{"n_layer": 14, "d_model": 128, "n_experts": 160, "experts_per_token": 6, "d_expert": 32, "d_shared_expert": 64, "activation": "mish", "moe_layers": [2, 3, 4, 5, 6, 7, 8, 9, 10, 11, 12, 13], "router_score": "softmax", "normalize_top_k": false, "routed_scale": 1.0, "balance_loss": 0.00355, "balance_bias": false, "router_z_loss": 0.001, "router_bias": true, "init_std_router": 0.024, "lr_router": 0.00124, "vocab_size": 8192, "norm": "rmsnorm", "norm_eps": 1e-05, "tie_embeddings": "early", "optimizer": "soap_variant", "lr": 0.0057, "beta1": 0.95, "beta2": 0.99, "grad_clip": 1.0, "batch_tokens": [65536, 131072, 196608], "seq_len": 512, "train_tokens": 654400000, "steps": 5609, "dataset": "wikipedia_en"}
Below are experts of layer 3 (counted from 0) of a mixture-of-experts language model. Rows are named router (the router's row for the expert) and show model dimensions 0-127. Each number is 500 + 50 x the weight over its row's rms, rounded and kept within 0 to 999. Numbers have three digits each.
After each expert's rows: "mostly gets" lists some tokens that are sent to it at least half of the time; "gets" lists some tokens that make up at least twice as much of what it gets as of all text. This comes from a sample of Wikipedia text that the model never trained on. Tokens count by the router's weight.

# expert 130
router:552593519534505525472498456475514411515562566526462531511402522507457452530447448505511583493442506462542536396481502546528536470450416482528497492532509478466453538506499455505578506514556399528378518448553494453446568478460510475564503548500495500502557509584488571404587471464638496470487519634506605553490482520482505462534441514533385496537552486560485566506485522601560614534452
mostly gets: " was", " is", " were", " not", " =", " had"
gets: " was", " is", " to", " not", " would", " are"

# expert 159
router:594494550574418592551425494532467405496542479553463480416501603454476595552446395542450522520509527468538538524484608538499546494510520451520462490564393490441419501482390549470574528529509459504437511463500431532499477442481532532549509527536448540441504369536449622485552483387567549442548511483507539514460449494493503390509466480528497547481491500488439494505502552526555511518421
mostly gets: "5", "6", "4", "7", "3"
gets: "5", "2", "1", "4", "6", "3"

# expert 56
router:523620491476479500579482402527430471537544492525468495423474523424367609521496507570486520464463486503525407473489558517472520485470508477520443487505472419480385511480495527504523534492516485568427572513458482505504605434461451618519538514564564505458589439442478575428539528490602530492544476492558565527472482496494494512602513424523465566508540494551364604563470510489546531480489
mostly gets: " the", " The", " his", "The", " an", " its"
gets: " the", " The", "The", " his", " a", " their"

# expert 87
router:521602566513489576477476389491481499431524425579453494481542592427442510585464425545486508428448430457499501496467610493490503458470498451484355519554514454402520565463512497482519493503453458473533515446525453418413536442440415516488541537528527553433558387577488527431568440463522579504534488579490552552473471526461522554478500459583513567458476460595448494533496524551489519520481
mostly gets: " of", ":", " by", "):", " Of", " Sir"
gets: " of", ":", " by", " in", " at", " the"

# expert 54
router:542487546519448545497509449555384478551432456555441523389482496484492478503462504523492546518518458428547383479546535494413543555432515427515462500491402478463522612473480512427500563627563503505451516582490448466473490527481441498561469463495467584498469525471546500470498482479519422393528593662514483472441513461454482474537494467561425511557536441581506531605589525486527508506482
mostly gets: "ology", "cy", "ency", "do", " Ge", "ium"
gets: "e", "o", "i", "ge", "ia", "se"

# expert 132
router:510604534459504635471532467617502427455545573518504555512449574510496503521371456497358466496452516487518514465531542522377503461479493447490465603490445429457521511515446467471493540521480501554470461491520485520473498489484460489505552499514559480461530468464471470411426429423545479508508516651501524466502466489447486338542498490554535632453545484569481487480507570487488529533459
mostly gets: "ated", "ed", "ted", "ized", " Nominated", "ised"
gets: "ed", "ing", "s", "d", "ation", "es"

# expert 33
router:491504523483454527606483528570501459574533457567430582467472509487502479599399447579479497419455514453481519510611433571488535508500477460422519575518466473523429491493420457470528525508495527512505565484529452389469527403469429467473526472537593426469494438424454527457511523436562551453500580527533596492452484404479469507569541450506485545596489562519388553531527590511449560496493
mostly gets: " Ad", " Eli", " real", " Nor", " according", " Won"
gets: "al", "d", "min", "ar", "ad", "able"

# expert 145
router:573512495469430541528435490518476368513479465601409461420486589474486642554490454599389537487442466461580517521512613488459489509482479466510445513609373433434518511438400471467560545541476517544447504446493448527464566478464462533544527535527475524401512480441515551485506476431547529494511559501513539495476441501494490404515498474583451515509492528492430500516530546553534516504413
mostly gets: "4", "3", "6", "7", "5"
gets: "4", "3", "6", "5", "7", "8"

# expert 122
router:523490531508504546526458481495484513499558495544463510469557531476457548500502518474435522528458459430500475463540557471500591540477510421450384528559501523456477532519426497492532542563601418608478566452462432547414541382369493552484595556475448494452522523602505523508435491477507487488572592490548490514452473358519529528477338495508448479463506518496458522574448539502578567540479
mostly gets: " Sa", " Ha", " San", " Bra", " Bre", " Wa"
gets: "s", "es", "nes", "ca", "wa", "les"

# expert 135
router:559615484492498514494523348567409501475498485568476480408502569373419498531431424498493530492528438473510438470493506528485594487478481465427420530482488335438511505478480564488508528511499394515477554521455510517430565447501487542537500539508515447462567442496454522387516486487618502496504510604533582492508445468460500537532509458527498562467484487626439524503482522485572487509513
mostly gets: " the", " his", " its", " their", " of", " all"
gets: " of", " the", "s", " his", " its", " their"

# expert 144
router:538513547475463504520497482517375484547541451553453648510505502484540535525481494567439487425434447497533498487498478562462469515500468462395521587472436504483327501461434495474514490493525531554535568471495517446449570354494452527567530488476592418490546507438384488495446529461506455495541552516525552541397504467477528501587502497518509521478461520539418549525617533474423567478466
mostly gets: " Total", " High", " Star", " White", " Second", " Vol"
gets: "al", "ir", "ol", "er", "il", "el"

# expert 127
router:537603472415522460585466370455443470443536484514478589443467449483449503524359530634503472517441485511526428438492508480455489492485492466478461499507485446495465587488475480490659492519586431513432545406496494456494568474535504521553501507483484487480485525477481529447476513455534472433520531519520551499497461452486556429589511434529468492490601489581412647531509524553518553533448
mostly gets: " a", " an", " be", " first", " one", " more"
gets: " a", " an", " one", " most", " be", " any"

# expert 81
router:557508507365495508585412473496476462546568530560469513460498485514474574521457463549438519487476405406557467496515581493510507448427447483507491536568508499479454527414410506469505507487498506521459495503493506447461611504446466573470505491573590469452510551479549542502512402464497378547496589511501574625446432523492604462537517403490428550559518583520398535527528522510458539516438
mostly gets: "|---|---|", " MF", " TV", " Phyl", " DF", " ISBN"
gets: "S", "N", "P", "R", "C", "B"

# expert 92
router:570527507435440569566406489513470457541565505602485495441516506532471590536426492506527555526465382443505540506471594515520463431390522487458500520575451516416468506497383508405498498536535518497487517504420477516434520477482394550483548516596527526481510473470500546487526502441541486498508527501522586632443463517532597439631524488507483513544498565520448488579485597524508557448438
mostly gets: "P", "M", "T", " D", "O", "H"
gets: "D", "P", "S", "M", "E", "V"

# expert 125
router:680506532512488619505488491496515464518496535545497542507402549480462581554537497541453551484394450466496532488577523595508625479453474392452415463470507523456499493405470592466559557507573427509467498512432467513469495420514434565544515501520477568493519485541485531500570401371490527488500501486505479494445450535490594450527446487521417496467542479583449517541517538516500500448442
mostly gets: ")", ").", "}", "\"", ".\"", "\"."
gets: ")", ".", "\"", "}", "),", "]"

# expert 71
router:580554495496454528534394474513518464542557485564440493495447556522486670640406501552506580491436487445540447527488514494429518527386495500506452524557534467432507539485504581476504532501476502539463499518522464525504531420501467609498523509553468552457508513520499604468549496444575557518512511551564529547417462503520494430552446348519429535503563556553510542510519520575465512399497
mostly gets: " \"", " (", "″", "(", " [", "—"
gets: " \"", " (", ".", " [", "(", "'"

# expert 78
router:558551529518461483566383471470490433527563530568474473424479554497498679570501476488503492544424464456503509526499632526508575498458452464507437510567466366433517581478470518493472558538516416532420498348524456477451555441485467589508552556546529482429500460504467504455500415483535538494552492469500505537484445506492486458514482445552483518470566469513529501503548567587578539458431
mostly gets: "′", "″", " twelve", "8", "7", " ["
gets: "1", "9", "8", "7", "″", "′"

# expert 113
router:573511524445467534496483457554503371563560444637428461403446520397479522550425489563447562447474495448497454488501564496464499535443453462539445527571529407472489490499501508378487517522483488498507499476506458417482608433441500538487492490551500527404509504454534545447497489449500452488600537499524509507461394530498515412593517339493486495506513582501485569480554521502445547463502
mostly gets: "|", "On", "In", "-", " Non", " On"
gets: "-", "|", " –", "–", "In", " \""

# expert 114
router:547655502496458513582490403517472474503496484543423511451457515434392602544432481536489529470473459497493399487517537510466494516495498506495444487498510422477465506485498518488505567506502505602416515506411484533515554442468461642551509525546545535461565422516433507433453466498622522454559488520568542525481438479516496532532504351513479515488502545670493522494493558515579502457471
mostly gets: " the", " The", "The", " his", " its", " their"
gets: " the", " The", "The", " a", " his", " its"

# expert 75
router:553553579522493536471507419507490509478568462524509519526470532453480558561415395512489543490433483467531439388500612556553474458419448482480360478501506502448491500442490538463471495571512454474461487493512411460521572471476436550505522516525470540454551398581458539492516408514517484526536511500544525597513492547419503474535500483596476538490574588541516494634500575560512527537354
mostly gets: ":", "==", " ==", "====", " ===", "==="
gets: ":", "==", ";", " |", "===", "):"

# expert 112
router:513480613523484519480462493522426469591535518580400590554411557445491487511516466515493489442478553433524485534491555592504569514470494452359467543520489485469460552479443455483490513496511547458459514486520454377505487387481477472490565518604460413471575427412387530475468482498508471496504560487577574509414470477520535441510494460509532489602526550555484579559512581547432557478495
mostly gets: " Ko", " Yu", "ā", "ai", " Kar", " Par"
gets: "ar", "al", "in", "an", "ul", "li"

# expert 3
router:543494606459521507499432515596452479536502483523462542445547487522421521515438505543464550564471487454458405503576483517474455473487475434457430473496412488439483540473398461441491495499550520478514518538466397431488506429485455516483479521461517509469492501480484460459545502476540477402499676582599552512394481429490460431459476378557448511593586506524574550523536567532522585529471
mostly gets: "com", " Pe", " Se", " Ni", "bi", "ac"
gets: "e", "le", "ro", "ly", "a", "ac"

# expert 100
router:521636560417470550435494493621510488478492596527494536510524509478357470530492454495401507503486464501503494402529514473451597542467470476475370545503508426426473482485480516427502542572592393569525538440477445527398478434504508503518596553483460480459583508483494531491480496463500414467541495569542513465497463371485519513533390499540468571503502554505528498477503523485577475521475
mostly gets: "s", "ets", "ins", "ments", "ities", "es"
gets: "s", "es", "ing", "as", "ies", "ers"

# expert 154
router:540509482409491504503506500493499489512568558572491518492494528466444475529504538493476495483462455512470447338576599512476538547503438475453440629518471489457472504438422486504499540535617484629509548454503508516415587371495498523629528554448487457469593528532425484499519496463499386540511507492571546544451498392474546483485426455526526580446487604526471519488500516476445532492476
mostly gets: "ex", "ches", "sen", "vers", "Re", " Pres"
gets: "s", "as", "un", "es", "ex", "vers"

# expert 59
router:659516546516476531490486449624518453494562491513455537523495627450465632613521420539463570492461458462521529436511509515459540497474468403488401525491467438480478540483476506465482543503535506480423492469409470454468491467363453607531506520562478561463494504540465518468575427370538524408508480580518518522479496520507481460566443480501492498503500483562536563506518552576486509529444
mostly gets: ".", ").", ".\"", "\".", " ==", " century"
gets: ".", ").", ",", "\".", ".\"", " =="

# expert 90
router:535498567503423534575484511498478435474472542502445558437492457428370503532427447500423552421462542479465467475474587577436581490488497485513496591616548496495453526453452504393471576508421464519480557424410493525456484435471501507471494502522418563459456521462458572507460494467461538401488588586604546506455437408536471469582510431508480523484496473544503453453496552570448555491474
mostly gets: "nd", "qu", " Qu", "gu", "rd", " ft"
gets: "d", "nd", "qu", "th", "0", "–"

# expert 152
router:531517612487486615492472508533508501426477501550506540435448586453450529523505516525523484445502381497579512508523611574479523472486462494508472493499526463465421560495378657516503564525508443635458536450529513575484521464472486488600493524551414532462506466530488543477548450511546450495520546533569525522461465380526443480477534517550482532522560510494571490583514510508463599373494
mostly gets: "ton", "den", "don", "men", " Don", " Ben"
gets: "ton", "den", "man", "d", "w", "en"

# expert 139
router:581505515507471536542446450500516409565562466682429515452470557432493513603466469525459553504468458389509442495533548486517498495446406432486433567508516459495496476511508526389501505483511460515437521417507473454493655476446463554523495518527596516401521550449495563487456475490529486492520586541540509524494433523489527419616532388513487482514545551525518514472588538510464511447508
mostly gets: "–", "-", "|", "Al", " Al", " –"
gets: "-", "|", "–", " –", "==", " Al"

# expert 62
router:594614499513471525526466500490494464544483503584372532494453644477510517541505452511511598509458438434535532526502570543430514526459480501481424509508473474400427486440475468492473538570512466542457629451520451553498583434449531575552545552511585463479511474583484517504530435437547576488510505485600553609452475515484504439575510469518382510458578522502484497478507550525531493422472
mostly gets: "'", " Re", " New", " War", " United", " House"
gets: "'", " \"", "\"", "’", " The", " War"

# expert 120
router:556622501461437556508360398579511487551478447544484563471509560544494509551441541507422526496431464432624528518575520469472596492425449420526417535531453464450469490452502545489475490538554532466448488493544402517486504434462488539525497571591451425456508552577518526491591451472546517487587520539488453498473449514487594451588524487519474551536535496590407510500468532553458528499513
mostly gets: " film", " series", " year", " time", " them", " War"
gets: " years", "s", " series", " time", " film", "%"

# expert 147
router:560573526500483529584461508496444471501456548556507570504470562463431524566524479460482520497466451511522541490528531515526574439454497473520445559561407450402463471473389563452586539546547465523466490482407455548504520445468447487558555537628413598470548560472464598501495480488552541489526480478524482509445483530434627468546416433529488540459493600512463519481484536554477549351455
mostly gets: " M", " States", " Z", " Man", " US", " Q"
gets: "M", "m", "D", " S", "S", "B"

# expert 128
router:553563571511397500491516447494435480477419488541454534455471518424446548558538390493483549470453510514533521476504628490429507500485496446545482563577473438377488513454481574451531543522465406569448513387417477552503471492476423603537495543569401500471492521411398537512566472455540577465495586520562501487440443394523488491571416479555462524506499461547487507506500499521528488533499
mostly gets: "th", "rd", " third", "nd", " East", " Second"
gets: "th", "7", "4", "3", "rd", "6"

# expert 156
router:530574515495469553456500496560466446467538447583474517499417542416437459574368488456503541438424516500473533456607477509475575506473484489471470562540450315463408500482409493511456493579497453498529506473518472491516528431462495515528496555491525426459519497476393563517535495450560552384505518541650511490407526447498545496521397448524457507466490571512497504462483557470454521483494
mostly gets: "ter", "t", " Can", "dr", " Ter", " Sc"
gets: "s", "t", "0", "ter", "d", "st"

# expert 35
router:594516519402444524588418479500482480509516617559532483494494531508422654522482468519506548501514411440517501426521583541501604469431481484493483577569444536443485536525406536467504505510619452500442518461374450509468568496453464512519522498655496538470474502500504543480483445499512457489509502508521540654489461513525579475563500457543467531480492530517457504515483563540547545427450
mostly gets: "S", "B", "M", " S", "P", "N"
gets: "S", "C", "N", "M", "B", "P"

# expert 155
router:585590518469517498581435412482383460462547502542424524464501507450439624607385513547453485504472471499484396499453528474483498484461478478512448513502513406492479588496446484495548494528562417529390544384440455485479555484523513523509517491522461522452513467498486566488461487472549465448597502515517521518474494466457522445528506320540476501482598510544420574498501540524476543438441
mostly gets: " a", " an", " A", " the", " one", " An"
gets: " a", " the", " an", " A", " The", " An"

# expert 37
router:525552611463456476463555477514329476489467559536468567434413605428375480510517464530452527467513457396550534517474514470485521371519467459426462540567512464391464577504453577466523618529516523516402476505457509532460511499492496510492545545505460506490592492452435514488492481483473514488558564493457557474480460508473495486461464460552534516566591455523492537556548497530626481445512
mostly gets: " Indian", " Chinese", " African", " Italian", " Japanese", " Ali"
gets: "i", "ian", "di", "a", "an", "am"

# expert 25
router:639528494432450496495397372496503486517541501519428470487450576465424564602429515533481509517465431454570416477530506500520552513474412469403488564554513465434503544456472523443508540528506497528486500429510454550493606401502474585507480540516453487452503427553456617468541504450532527484500509466612530609461459476535483439490491382524476519470562499502481464515508568564511518440438
mostly gets: " (", "^{", "(", " [", " \"", " Mc"
gets: " (", " ", "\n", " \"", "(", "\""

# expert 45
router:628512537527453581480463480515470453586490507570460489458455578476505529543463464510501578501456412383457444464472590607495507456474444437491397585543511489491422518513508561432487543503491448463437484467417434509496523468400541512549511502541529543450504415597536501505446488415606515475569481539563517535478403487454514460599494438553415525440497501532558509497516573559507491455472
mostly gets: "–", " +", "/", " −", "_", "+"
gets: "-", "–", "/", "|", "'", " –"

# expert 65
router:604500546540495534485432510504479442483471523661466474444506553468426494536453479492496648493469471415493429502500556539467504471468444445493421538540473457442457521508502551379481548493544481453467513409428452482485498455423488548540506499531534549426504434535542557507456478420607497422547461521647517514473374488478501469556501382523470520482463462511514494476582521564513490459491
mostly gets: " de", "–", " De", "\\", " \\", "_"
gets: "-", "–", " ", " de", "/", "\\"

# expert 117
router:532503474504500494608402472471473461520470465587445513444523490489430549489449511543491552491465471445564396448490561510480498481434468503471481495576480475474430511515445475478510552507533484605448539462508394445493643445473482514524504485553546461464526486450507582484497477489472524488490558486557553540378521473420605512550494452515382550547555587528432603587589514495552591418483
mostly gets: " Al", " A", " O", " La", " Sa", " Ha"
gets: " A", "A", " Ha", " I", " No", " Li"

# expert 14
router:528554461498459522501453347499508446507546502517380539500491548532488496521427498514545583519461511362530425480525490459519522473440473498533461520559536491479505473539494442499596549562575454522435552475430477450438531410464499527520494530511607539447508384478475505447549523467594533449488472644523632523494459457448452453462532451528479514538496458524477541526551560520577544469391
mostly gets: " to", " con", " can", " would", " For", " ex"
gets: " to", " of", " for", " can", " would", " de"

# expert 19
router:530521535486390542465537476659447497446565470524474570505507541454422467509414515541477507464436436411649483507586535514494549455524475444530499528516476486449471520496462538461464486545560469532474521494458500522515532465480459555507671490464586528455567484525461558496524485509506443463571445472512467525375464473528478367491431509531560587459505471559518494476496515473456621448513
mostly gets: "er", "ers", "man", "ot", "ck", " coach"
gets: "er", "ers", "or", "man", "r", "et"

# expert 115
router:553533608408433576434549467681387477509453559516496469482476511481500576477500461552480522498466483434544492430534569484498541427417474443432451503454495558397466593474493500439508525510468448508426551460465501522499498529529489485579524463483519434484550523559570473473483509478488488477564632589519526482436467493496485472467458482564475506539541530549504556530648531518616497497487
mostly gets: "ium", "ase", "ane", "ley", "ese", "ine"
gets: "in", "e", "ine", "o", "on", "le"

# expert 124
router:636527581505420605549435470497457424493509545572453570437522640450499641525507457612429532498501470453528482462520572505483538505487470483474479552619503526467440527507431521487553564514529430492397500472523466512438543506470486506544501497539474516431488498561502511469488446426548500469526517535513508560486476508446511467518505477664398527534569464507489534502502579490533497516396
mostly gets: "7", "6", "8"
gets: "3", "9", "4", "6", "8", "2"

# expert 94
router:537557495446474492552385484498428486554580450580452454460522520509436550567428480527467528530474459500528450496460585496469519515397473519488449517644462451454479510490421518472475558509522495526454502480497381477461544457407488540530477490531524490478498502489496560484464465479496516441482496501584538540316502488379565474540489400482458535503530500520409580523535542550549593381482
mostly gets: " S", " Re", " G", " B", " P", " A"
gets: " A", " S", " P", " E", " C", " B"

# expert 73
router:533538568470448555547515516610529485485469599519477552481477494480487474507394460583487548521519457515615432456556495548472562435476469453503522562503403452466416559485430490478499530579499431476519580475450473431479466506504455539501588434468573483472571448627521489505463518457567509480584463492480473525495489431513505465572553512508479628555512447576433488594629531532529528460446
mostly gets: "age", " member", "ship", " house", "ator", "time"
gets: "age", "er", "r", "ation", "ive", "ing"

# expert 72
router:533520629488462593465506495583484444486439592521490529489431521411380494511530481559503528375464467511595452448445529511463536473468484472478501608523527542487431603467509633498521641559525433499509496358517489428503482498514501521620552515523480490483476432482462463505567486490561498505572559517540474516462459412509465466461464477531432512525531449529529515554528505483497483575491
mostly gets: "ley", "berg", "ุ", "bert", "well", "stein"
gets: "ter", "der", "el", "ton", "per", "ley"

# expert 106
router:567605492442439489491374414505480434505578466569411507444525630509472620552468457522485502488475477442538473546532517527533573461443449476482391496597525441448459528445452540422551534552512503543431503473480459562471564429422531564497544538508473508435500545465509577477494457458484511478505484480500520558456412507495480452546517432495434538473574535528434527576543546571466557418433
mostly gets: " DF", " Za", " Para", " Ed", " para", " III"
gets: "5", "4", "1", "8", "6", "3"

# expert 157
router:540656502490487501563421404608513499426465592525451573524421512508482539486453482493501517470481518494578475521587511521483562531505422506513485522491455491460523511318480457459588560531510474465535632474522455483464512495442517571551502522591523536428525488556550541514594444452531473492521500509535528552468415462533481403508497449558440552514549470553525455528480535593552497485420
mostly gets: " that", " which", " who", " it", " this", " season"
gets: " that", " which", " season", " place", " it", " election"

# expert 137
router:585499509515453529509507484631517458560590481518497507513452499496452522620520465486465596505477450494510486448503489565473593465441471426519355538489467423493480534397474519485500531513534446538444488493468467413416527512372402573505499516492483553482496518548490587422579395357543480428494524554526492524483505535504516455572469485530441516527547475569508534533470514541469534511395
mostly gets: "==", ").", " ==", " ===", ".\"", "\"."
gets: ".", "\n", "==", ").", ".\"", "\"."

# expert 12
router:541592559497492540502515416472537477595542555516394481478435537474422504507504397506504586493506519365502395464455517511519490463491461464518455482608524420481519500522467481472593512555526393496398562491438465455361569460439499544491495528542574527488530483559500493422505460478516524484484494609568540537481503449471518465510436483531487482523568536620465532509584544520555556534431
mostly gets: " to", " from", " into", " would", " can", " To"
gets: " to", " and", " from", " into", " of", " with"

# expert 118
router:576645489479450618474495465558540475487473626556454510521436529495451494507518512484438524515460479452529488438537537509415572497436496387502409575519498524452493485458481582492470534530578405477436487504373460482408577402498532540610588513542451546493473503528480490514490400472552552487533470533495496558468423453506521485531420453522384524455518465582497491524476527496514490500501
mostly gets: "%", "}", " they", " people", " members", "]"
gets: "s", "\"", "%", "'", ")", "es"

# expert 44
router:533587495467457532526458428519500487516558450566417448439466524525488579636478491559501618488483451494530463516506573507514537529419495500527479518551535424434495547453494541505497498529483515537484481513435479519489555466446424532508514584537543532453497544439479597473444485435629550511566504589560485561434429500505534494576471345513381529528551565574504488560517530476537522415427
mostly gets: " \"", "===", "====", " ===", " $", "=="
gets: "==", " \"", "===", "\n", "=", "|"

# expert 158
router:537586520527498514472483423506484381492518537548484515519439483485435497547432481505439585509467501483529469430523492502475591448487468485512498558580502508483488552496473488511570504538501382562505525446522474527469588486483510495547513577560452441485532384548489529403541491490532383515599523573507560559477474475533494452530541504505431525623621526603500513515466525629531628420480
mostly gets: " was", " he", " is", " were", " be", " ="
gets: " was", " is", " were", " are", " be", " been"

# expert 123
router:498534472396499606508462383551486431500538472487503469410486520507481479531493341585404541463449504511521470474585528608427499448460505466455511568603494510510493548501451509521633571518478491525488544528499484491491486535492482530557586525533470454478605473452453468445470469420447506451606546494467557505504387490435531465572503470537447604460524518542493502479498559464534530461426
mostly gets: "ated", " used", " known", " released", " named", " called"
gets: "ed", "ated", " built", "ized", "ified", " located"

# expert 27
router:520499581529472489478520491502406511512521460553381559400461654455434474476543507501520524449502489420492481519523540495507486468479471441532395475483482387430466506504425568445533524521595547483486513451470484512466545419459469516506503532581486527466525523466424498497585481490512520495509481534481473591346488501448526467520319494520501507489587569518530553529529526526497597395504
mostly gets: " Ma", " Mal", " Bal", "za", " Ray", " Tre"
gets: "a", "o", "e", "ra", "ta", "ia"

# expert 1
router:553570518486482498534416497482465474487560490553434484506480491479442622519393499495447508404471452474649514510471574487486512478451480520494469489627427445423503493507437535445478621537500507564472498414489480562491546446397432523505523545544465520479518441491462579487457436485510535394491506496610569516422470497465531464510495457518505540483505477510413567553493537607585577429500
mostly gets: " S", " G", " B", " P", " F", " C"
gets: " D", " G", " K", " W", " C", " F"

# expert 105
router:498526526491461577505497448606496467494460565488527493467453528447446576485512461523488472466417504488530494417563479594406537487470450502408512496511395531441470524458459506457570516484516422491466569488449495402470528542520492499591467454504606490503586496598492463430551456483491510381522550539512514540491470422519470399550510491521413486587601549562482575525650554532545531533498
mostly gets: " also", " later", " but", " only", " then", " which"
gets: "ly", " and", " also", "ally", " then", "re"

# expert 70
router:506530520447454627515519422671455456546506579492475522408408483480527487483420417552467510462480520519624514511531466582400505499464509432457529575476497499494411495428501512476549511555524462508473534479368479437475480498503512519519536486502603529501508482498448509458487476445567455450578474558474524486505502395480563427549525505551481650541516547572519520481562578490499487489486
mostly gets: "able", "ious", "weight", "ative", "tive", "ding"
gets: "ing", "ation", "ed", "able", "ive", "ance"

# expert 13
router:536511548483493599500520339551467472503455473503540496475474593467538630488486465484367511514505498525520526426601558480396459475498483504484525503539509495499496561475485530494644551504479429604498598472516471469447565520456461525500628527492543497465562519540525564429485450413532547493509547574487513476485527337465531484520417492563484570503542521545488543462515528520494516518462
mostly gets: " after", " during", " on", "On", " April", " until"
gets: "ed", " on", "ing", "d", "ated", "On"

# expert 0
router:527523584475467506545484493534412462528616479509467510510486572501466490595457485552483491459464501468474475528586536492523596495450454447421470631504432476476434530466458461453490495527443469459484529539466440469423489447443474513496621569534470462458558509418307592487587494469506433493497511458485555523445460574497494451480430424512486515618467540519421539459470537542449546501495
mostly gets: " However", " Sam", "uc", "us", "|---|---|", " Bas"
gets: "us", "ic", "0", "ot", "et", "ut"

# expert 134
router:549557504449437534634386454544502451574458461501448551400434489471522554518491467566451573439504469521523498499524494504411524465520453469470513526482552520502438510475476470533607600478510494546511572477472494569515539482482482547587487562513525413454521453499504548489534506431565433432555578518487543619487450400531517451588554429523485630470498595548410506501491559559465494503494
mostly gets: " first", " New", " part", " second", " new", " most"
gets: " first", " second", " new", " New", " final", " last"